{"hidden_size": 160, "n_experts": 32, "hidden_act": "mish", "router_score": "sigmoid", "vocab_size": 4096, "tie_word_embeddings": false, "beta1": 0.95}
Below are experts of layer 4 (counted from 0) of a mixture-of-experts language model. Rows are named router (the router's row for the expert), up (a neuron's input weights, with its number), down (a neuron's output weights, with its number) and show model dimensions 0-79. Each number is 128 + 32 x the weight over its row's rms, rounded and kept within 0 to 255. Numbers have three digits each.
Before each expert's rows: a language model's description of what the expert responds to; "mostly gets" lists some tokens that are sent to it at least half of the time. This comes from a sample of Wikipedia text that the model never trained on.

# expert 9
Word-start and mid-word pieces like un-, de-, des-, probl-, plus contrast and hedge words such as rather than, without, not, but.
mostly gets: "without ", "eas", "des", "ben", "whe", "Eli"
router:132121118070148122057155150205116120076154174145100140142119134114139142084074169146141100152097102153105120122149144136167123144113130094119150095146103107105105100187151095114075172148103130141145068208150065083121097159020138130124151108
up1:153043125107134138146107170163108147119144174176123151177136122130155131112144170170118148155092099147192094180145177092150168180127106161077136115139138158092029101110048084084141160116138145145159139114105141127114096130145100174128093084
down1:143078157116101066113082185145078149175119082068149185128101108145120127136126096131158072132153073094160179151161131073112081151142124156114185126108139135169143170133133162098135157106120132171121188166128131118158096116130091129135131147
up2:124141154131119118100093148094103131093166178166082112161172150086142090178192117115170110191121113090189144078069157154114148056084165141140103109170050163107097149148189100143108123155169130161083119137140086170129083149152178128151160117
down2:149147150116113160167098111125124117152131110103142113148096126137161105109155165190099110056091123162122066208161129117124084095161097124172162179150137132082127131124084121093121123131094078120160104138164192100170142108138155116132143127
up3:151132140120108119075143140072133131157175174052116212137129074066148136157111139126126073132139070036165090149129136154096116126114088121098130121160117130113159132121189178206147144111117142067095183086126115145083104175126093133147140121
down3:129118103107169110144175166099096168154160141133096159186129164128164118135187100066133065138131095169109103137148099161128157100127122128127150159097161118172082129124111157124171039164096141127112131121093174157115128117137130125166127148
up4:126108131189116109136128129085113152148089087049127091127116200161150135098132193106161115196083169151144094135163167087141073117112159123120110112091080171162169159160130097111147149154085056076134132185112117171165119100099080160155134096
down4:146072075191130145109131072127132152104147118132102096172085121151123113163194173100157123101122128126086164143134096079132096110123089136089050053097098116059111136152130184102131120083131092105162088155073148076091146145180170118143122091
up5:141137106145132133153150162137109195090084120135117122140123112069136206154179178125177099116114109124141168126144137135134094125151087113170090105124064152200129085123135086100098104117094104098144096171137135103061113178142125160135087080
down5:127150145120167164111132142167117124105103077168146112145126148129103117099096106147087108100142200090114095104130122109160101123136109139048171116162110163148096211152100212105081134105103107153150130124106125114099111103123151083154077065
up6:126076127093133191098163150119088154098103202164120138180110187109167124083079133133151111071117134108091119153197147167124183150188121102172119113125115101064129129165120079126105128141118101133108123136180119162119098128110102128112129090
down6:227156093190139161144152127120143128128172114052097116148132156114131121095138092222153123114195130137156162191058135105213155167174123155181137071077107123089147117135129115076105123063132140167097169171159107107151116191129124126134144143
up7:130138121162191108136138134132094062050110053130104102208094199099143137108122151120180102147201099108118126103115183105149136143113196103092091121166113097085142122140108137126065190138136104108136181086110074180140123115138082152193153123
down7:166156152132170099186117141082071138142097107167114137142103113102095192097094141089083152104150128124074127117149140122089110139101105159105115135092188130095158103115083153077201160150181158141171171101109158117079214140178105112117111067
up8:148161149157141145075159165149100104171113152200125113143164122109146122157126157115166076167158121149103104081179130151162110124099104128058159117119095111146185199088093075152083183081069104097103086128102091132133103198105172130102138145
down8:113090110117206098128099135115108129158156106192098117046168135141126101136113141115174128110142138137121161108113165157145127109179123119077046060189103116112090089122083127129147084096194133133127107113180103147072189127169137133170134136
up9:138094151124144098161156187152099085112165170106097080114113095120135196141088165152099102128075117124121153195144154144185147130104092093139086102149100179096156087176130131098120205136147165134152118167116072076137112153127119143173172084
down9:127131180146084123161122078153110172147150147125156119116131117086156136114088096192131173146131100158152140128083167211168123047152112074158143078072119176136185140174199123108156125081169171152123137154156203099144121124102146125136117114
up10:130136101116133140138079118124115136117141178131098150155137175073146158106113145171179089119140109120091161141104143083120095098095168064149093137146108153142160109101080100149096110112128101127112124166088086199086089156180077103108131119
down10:194139144164111126161137125108113143100132097122118128148146072093104143177088143154123114139081162136141178139116078134201135161139164144128088150145089186124159179123134159100101106081126146104113111137043135136104144109206068135115155145
up11:145108119065170167157089178146118119128129156179135092169159135136155168129167164114150128169134058146150143148151189120092113086095128115128177082117120118117161110138139055152093153235129095139144128104127121129126108155088078191129134100
down11:193127143142153150158104152148088149158143121112119091189104166117080065084062111131060116095143102112101147152176127096143146098093196106118219141127082114192113133129125185166108186164130173102127140132103095096152172111139092179133163113
up12:158120169090139079096099153141123132119171156064128095119160084189160180109150166136128098112130090179092140116157139166129146078143165178162146111131087171125192124117114166165137158132123115110107154104154090155132111155130123148065148088
down12:146081123150101064088128099088132114128134186175179127100068103112053123097168147182143154112143125185115097140078060111098176154142151123152152132107147148113115131118083182163164133095146093144091149113141186105122077163080118134144120148
up13:124103132074082166074128167143121110186121129230121116147077186136138166099144136166105112116146131104115074141104178114150156142126148091123154125113096135189119132181150115172160143178089099124082099166177076064123095166130148128126158092
down13:124227099114169153187103120122142164079126124148150149156135156155140132107101147154101158067135144078177128123104186159176070171152096187215110087141162153154102098207196162132117108142123156106118111114141033157077093093120088103156119110
up14:134131112132168172171128137181125177151160181084102119150098128163136144151148121122150116147146076089125140147117119100113124165136109094102153129149111109125163094214155080113123149099135083139124116145115176178107123150101159174109079088
down14:115143149138131138174123119101142127150078131130147129125124157155088115204146072104181181077126177165133091159160050153097133136164116111086131192075108106133127152108131112136140117091090136163145133113147170106161139093087094171073125136
up15:112089107170155162155130137104119149094158131072085179178141122146172162129138145155124093151094072128142138091185101112169092085058158150082178099112114138158099121123139089204094165109096072105111123167111139137130123130096113146117095068
down15:117146159154111098069155143096095131132047149098082167142122109168147100135089135131131104133115170059136108086102117111117153118092103125167116125151084199140077120183153103074181129108134125129111119153134157165096149124082150102173153132
up16:142060108094158109084061162149108153123117140185098098166091078130164143105101121163112124097129103130130098099192153085141067096121104100051130130102129179130170050201098087146142155150080128161109133166167089078131123188144126159070080084
down16:120113115095089133070186089162144096111109098145098147161129139166134088123120162106124048153118112106148141099085097103108102123111148180193130085190112157162113117139141143129128098169120116095099100133110090171116116116104188115076093150
up17:153154165149128112151128186096114126073121147063074146134110120175163143172094155162149089133136145138113157126144160102096139070123129136187178095178131139154160102160108115193137165177099105101126129090126071088180114122119125182092166150
down17:099091109111143161126130158094118100162130143181112131125129129136125061181169119168185105128132092124140099117126149108161093125130124097114111174184139139147058213193153114137155108137140115086106103141170139077102143168138108128138150135
up18:140097106094160138128122138199103133122174132128143116181104206110141176085160129146190146130094042154090114147121154069162149126154167130138118112193091112165089077132120114138136145136084117113126100120187106130135094148094117164122104072
down18:145108097162098105068117113117119138103126132060108134110112164145082091084169074100078143108138091067168120121135084068115149146131212157168081114112128107110153149203185187132078147134133193110086131114158092121143066127096123123092129154
up19:173128123127140117084129139121103109160167055128133148199114112191145157102119129124160129101145058123159127052208143119113134056124145092101135085121103112117057136138161080105112149161106101121165149149148126167072110174143112151091110125
down19:158103165157125228166115123086138138103130158166132124112191109151145100149106109161100110153109135103112131183107089091152130140099134079158118127159111074201095127121161156172118099069092092113142139140102123064166146092109113100079180129
up20:131142149120145158122178163130112116073143101150088115092096124173153213106113183185163095111093087084088081155140151154168134115144139112121171086157089073109125098179139111080123157158105123180139154145156131127116133120123154150099104094
down20:127151169091152098124086183126099168148167125102140179068164184134092137163111100096099147092102151153178140171126122118082161089178126099102127096122171120146165112084143106086141136114044146145151145168156122167048128079137122110087089099
up21:150127155098143114164141180127120123188132114135089133120119098144165203153095129132187114084149114114086068102186192187120107119111136152173105116143085116178093120118136127114149131168103092091143057191142116117062104131162136157120201086
down21:131167128108157090108179109152132116123065125174054131137160141074089168124128115065163149194065164170108111138133102135138188168119106141137083127176148110118067106140151109139176129110129156128166181207079120140124178093116132078106175107
up22:101098126124172149132089168179095130126137091146092206140105133116137118125080167165114107070101085136179168127146136198174192128161139151119111104161105100138151117087172140154112074089127118114151136082155061127103094108136157111078181111
down22:119133173111131146128101139165168140124143094122167090117144087149113132161080079156096136122110087130081107099130133122106162155158108157167098105122148156137177120104084081154185120072108091120124100139198179104128183059103126134193151169
up23:146115125108163114122135149111117107154094145174073164153125119101140137139126135089147096114171096102114134045158169164158191113143088116116138071136086156091134110149065069133193125140082095166107057104112123103114128126126114121113080127
down23:167122092123169181076176093109115077090157126088144145110123159112165103131072166134073129140060188128162113088149158129116161198151141107155116111161149148125098141136144143108095108127099146170122111172136112127076121169123151129111130153
up24:146115112149120125094124102089108172112162074105151131164087154147145177115148161146159097216170102126143131113101141116158164162136118169122172093147123138134083077199160121098136121164125127135157127127181099115170120095100158144069089096
down24:120146103149181129086054165118117086131144122140180117076132087088120129047086196067087098199133143152078074114211132077099138102104135110159138198086155164070147150034108112113099121121156121119122162161190212122150120116161127129130166131
up25:134095109122154149140154136136089136087148134131110111195118139052155152121151138138154133159129149131105145100158153102162162090100113084111139106180146054150047116160120116107132132063101117137158091138191110127155131133121097187099129085
down25:112148194128159097108100148099149163145161108172107176155111089118109112120113112086086135150107165128152090064080129117093113081133080147119137127115123193150170138054140147097158140133022153137094157141087118147171114074121134069123122171
up26:108133094075152135126069158147085158154117060135120087142128103196152109060145154152148113068119085117110075149161176131066093118152164117078184129131111084145152124193070097128131149129112088160174130157155129113130099107118094148158112119
down26:112129111156144127166095114104103120174110117137164055186162068090154136152200091147149106144112155125118130151086097115205060112125126089178130170151140129134121175160164126118127079107156172102141120055158105067113123087115159093177127169
up27:124131132149158123122133122113107148028110125175072149155110080083158134129108156100128112161014097108095152187141115121209179105116123125107147122140093146146123122080109159136152179127113100104144112074161154142086122107155156126130134069
down27:158154108163136151088119086157142146127061103078128181194116101148155077089066183168186116095128099144152113142140127129100139161115120151161064159151147138100169137146107084109059114121122102122191112123187160122157137099172198122108082106
up28:132105123102150114120144149117108133075140129113138150164075119099141131117140180109117086139096094105108162111103115154148172060087154077133156083139119099111161143105120117171140140033137090153129186108154139156081093198082092147128172111
down28:081072181140066068160138176111115107158086104132158197143135079153066139083074122116082143129133173097169136132100126171092168140154095099088119114071203135153155121075125114139092102190113124113170075136132178111178106120126133121132113159
up29:153109119180134110150122136173115187050168119137114206139118159139142169126128160093148135055159149099086136097174145096132164138128131098111137105108112164138088063174143164118102192119122116143165094153141120091053120137111152120116113126
down29:168152106146103184135169099128173135215116154098118066154092155129125156146082138130159129128143121113164118094182111116112180178124094091113080119109131133171166130100163082213147199192121099092122110152101127137132125077140123163134122101
up30:122108128068106094201113154155118116099137143093126121087090119062136115118086207130132135142101150108125119136184163199176168131082121144120166103149149082171103120100136161112013183127105124102095157088221148140137103109129176170086071111
down30:162156158100093082172099195114136074142058112102054178126169132148159166075081106169150122176122090148131105104177112143105063104058154141110167128162107149122194077109093169110101140093083083133134143109120143118139163086154124105117135150
up31:128116155124132125145175140169097129160170069179119168096112125124135142135117126158124101140156107116152139090177117116161120132137142090110135107134121114167127122156142124048116109221109129132144168215124187070169112184125145156137141106
down31:147099085136115144128151108152176090126155095144130118124123149101175157122143132172144126159086108108098177132122142173180132128156160160156125115128116155190148102039160082163086144147136112084088145137128121134111081139079108096157097144
up32:128148153125134122095149133135109111113162116154128102176092079109151149105146169161124101201109158137118115207166178078201147090171164153090158069127070163107113085155128083095146139164066120133144092133101106092156126127154125172110093080
down32:165120143168099108104179116142083162142086079154075094135182174174094067059069146145127115104101111162088149125101099116071077184065140137167167121179120098119130125126120088105127150126125092166131108128105146107148095156156198165150151129
up33:149102124119143128114121140151124204117146168153098072160096147091139132094107135130175101196118121165110201123165145182167161101132119150124163096092094149108119115117108099156083121101102095127117095139102124162083082132135093185163088121
down33:125135190149122108149092148145081188119095169119115135122142084124060102137124103099177123078120095183090110150142101097119177182130113155092127171115059092087137151120080182121121170137145135153110160181157079193154171216156139169133145101
up34:155136142146144114148105170150107096177099121120108108169126093130154180088117190141104123159127123103094077113127148124148089137100146150113131087060147187124074049167187107169150151153091062128166103111101079132126104136070139154083182095
down34:122107140180096108138084115145107170110169112152164117161143179132119140123155141073152153114139106122048208082153165129116139204087094135165111122172064165084154130113135102181056151078140142119114160165183111139118151124103167100184085114
up35:107136141114112105096129131089100118112113136187067092149074180090153093098178157171134114121073098138133153069127167173110142103109150166136144096169141172071179119181116107130096189158117116080104132175132104125071101129076091170102103137
down35:151128090138111086139135094073103103108165180067141145154169140076090109132167121188162141055091115159140143155074102101090105140145166102092131141187142099125058160130119187114146159111154109116198136132152115101130105138146158128137144170
up36:127110125072110150147100158157135154195190124125112118102122099124146165123136145130200092139168096123134167135113182138148043116085144142096192104153128116224171088166145092099115159161153088138137153120177149133156106187102105139042096115
down36:101091143101106096108117099138130177156162129127118129094104148075134125112147142146124102135140141145174083113172180153157105098133162192113101109119165153095127151155146158143198168113163108141184111107172148086093178184166113151125126118
up37:136119143182145123133138146140133092102182191126094117177153115099160127115133155130114069170171101131134059111132150112128172167103170139081111094127128160168125152048142091151124065082109078109055106084135142135133088099139110119128163141
down37:103119132115092144095112141162111181161123114169160145159122139120167088108118136143119130093129149101127143115122150135188163167177104152131149134123132122125102114123120110097145159083168147148101119162084144158107214171176134143177067153
up38:092108151140139127094148139137092174155151125171089173120088151148144168128187154144148135121117109132115080098120111153152198049127184134096125115161067107091109149105147122102162126141109135140118174087163103078131106155104165171144127100
down38:139156094107163228138156078163167080125143131111112140149139091095226111118135134141124114140136135181094132123104158137185121085099094093118103143135117154171192090074144099100064140102143069107154118075138148070192140073089106102129217158
up39:115117112112140150115095162157107137121184138179138135151167121137145149061160109190117090093118109164169125127121149095162149175161152107090130112203131096177115103164150153194124108088140119112115145098137110086187106209142163139170105031
down39:106079107110144113168152099164144088121140100120098101124138161170115138155118154113132159125124107129172115132097097143115121095169158102146134158131161123165158127096108079123148102112120105153113074104131105130148164144086063175179058095
up40:119153131084102137126128153141121114132129169211064158096131191130147198019107135106111097082118149168074132140090154124140163118126138104106147096147103149128125139177128103125078085155102092142069111150102071170161090106113130139110175107
down40:186167081098133116167158139153123070141116108172140073117142134184083082152098177123137150087128106102072195100066125196138160122151132109120150105166081073125101124095150112135121074117135167184176149129126145223098120155075131146192144130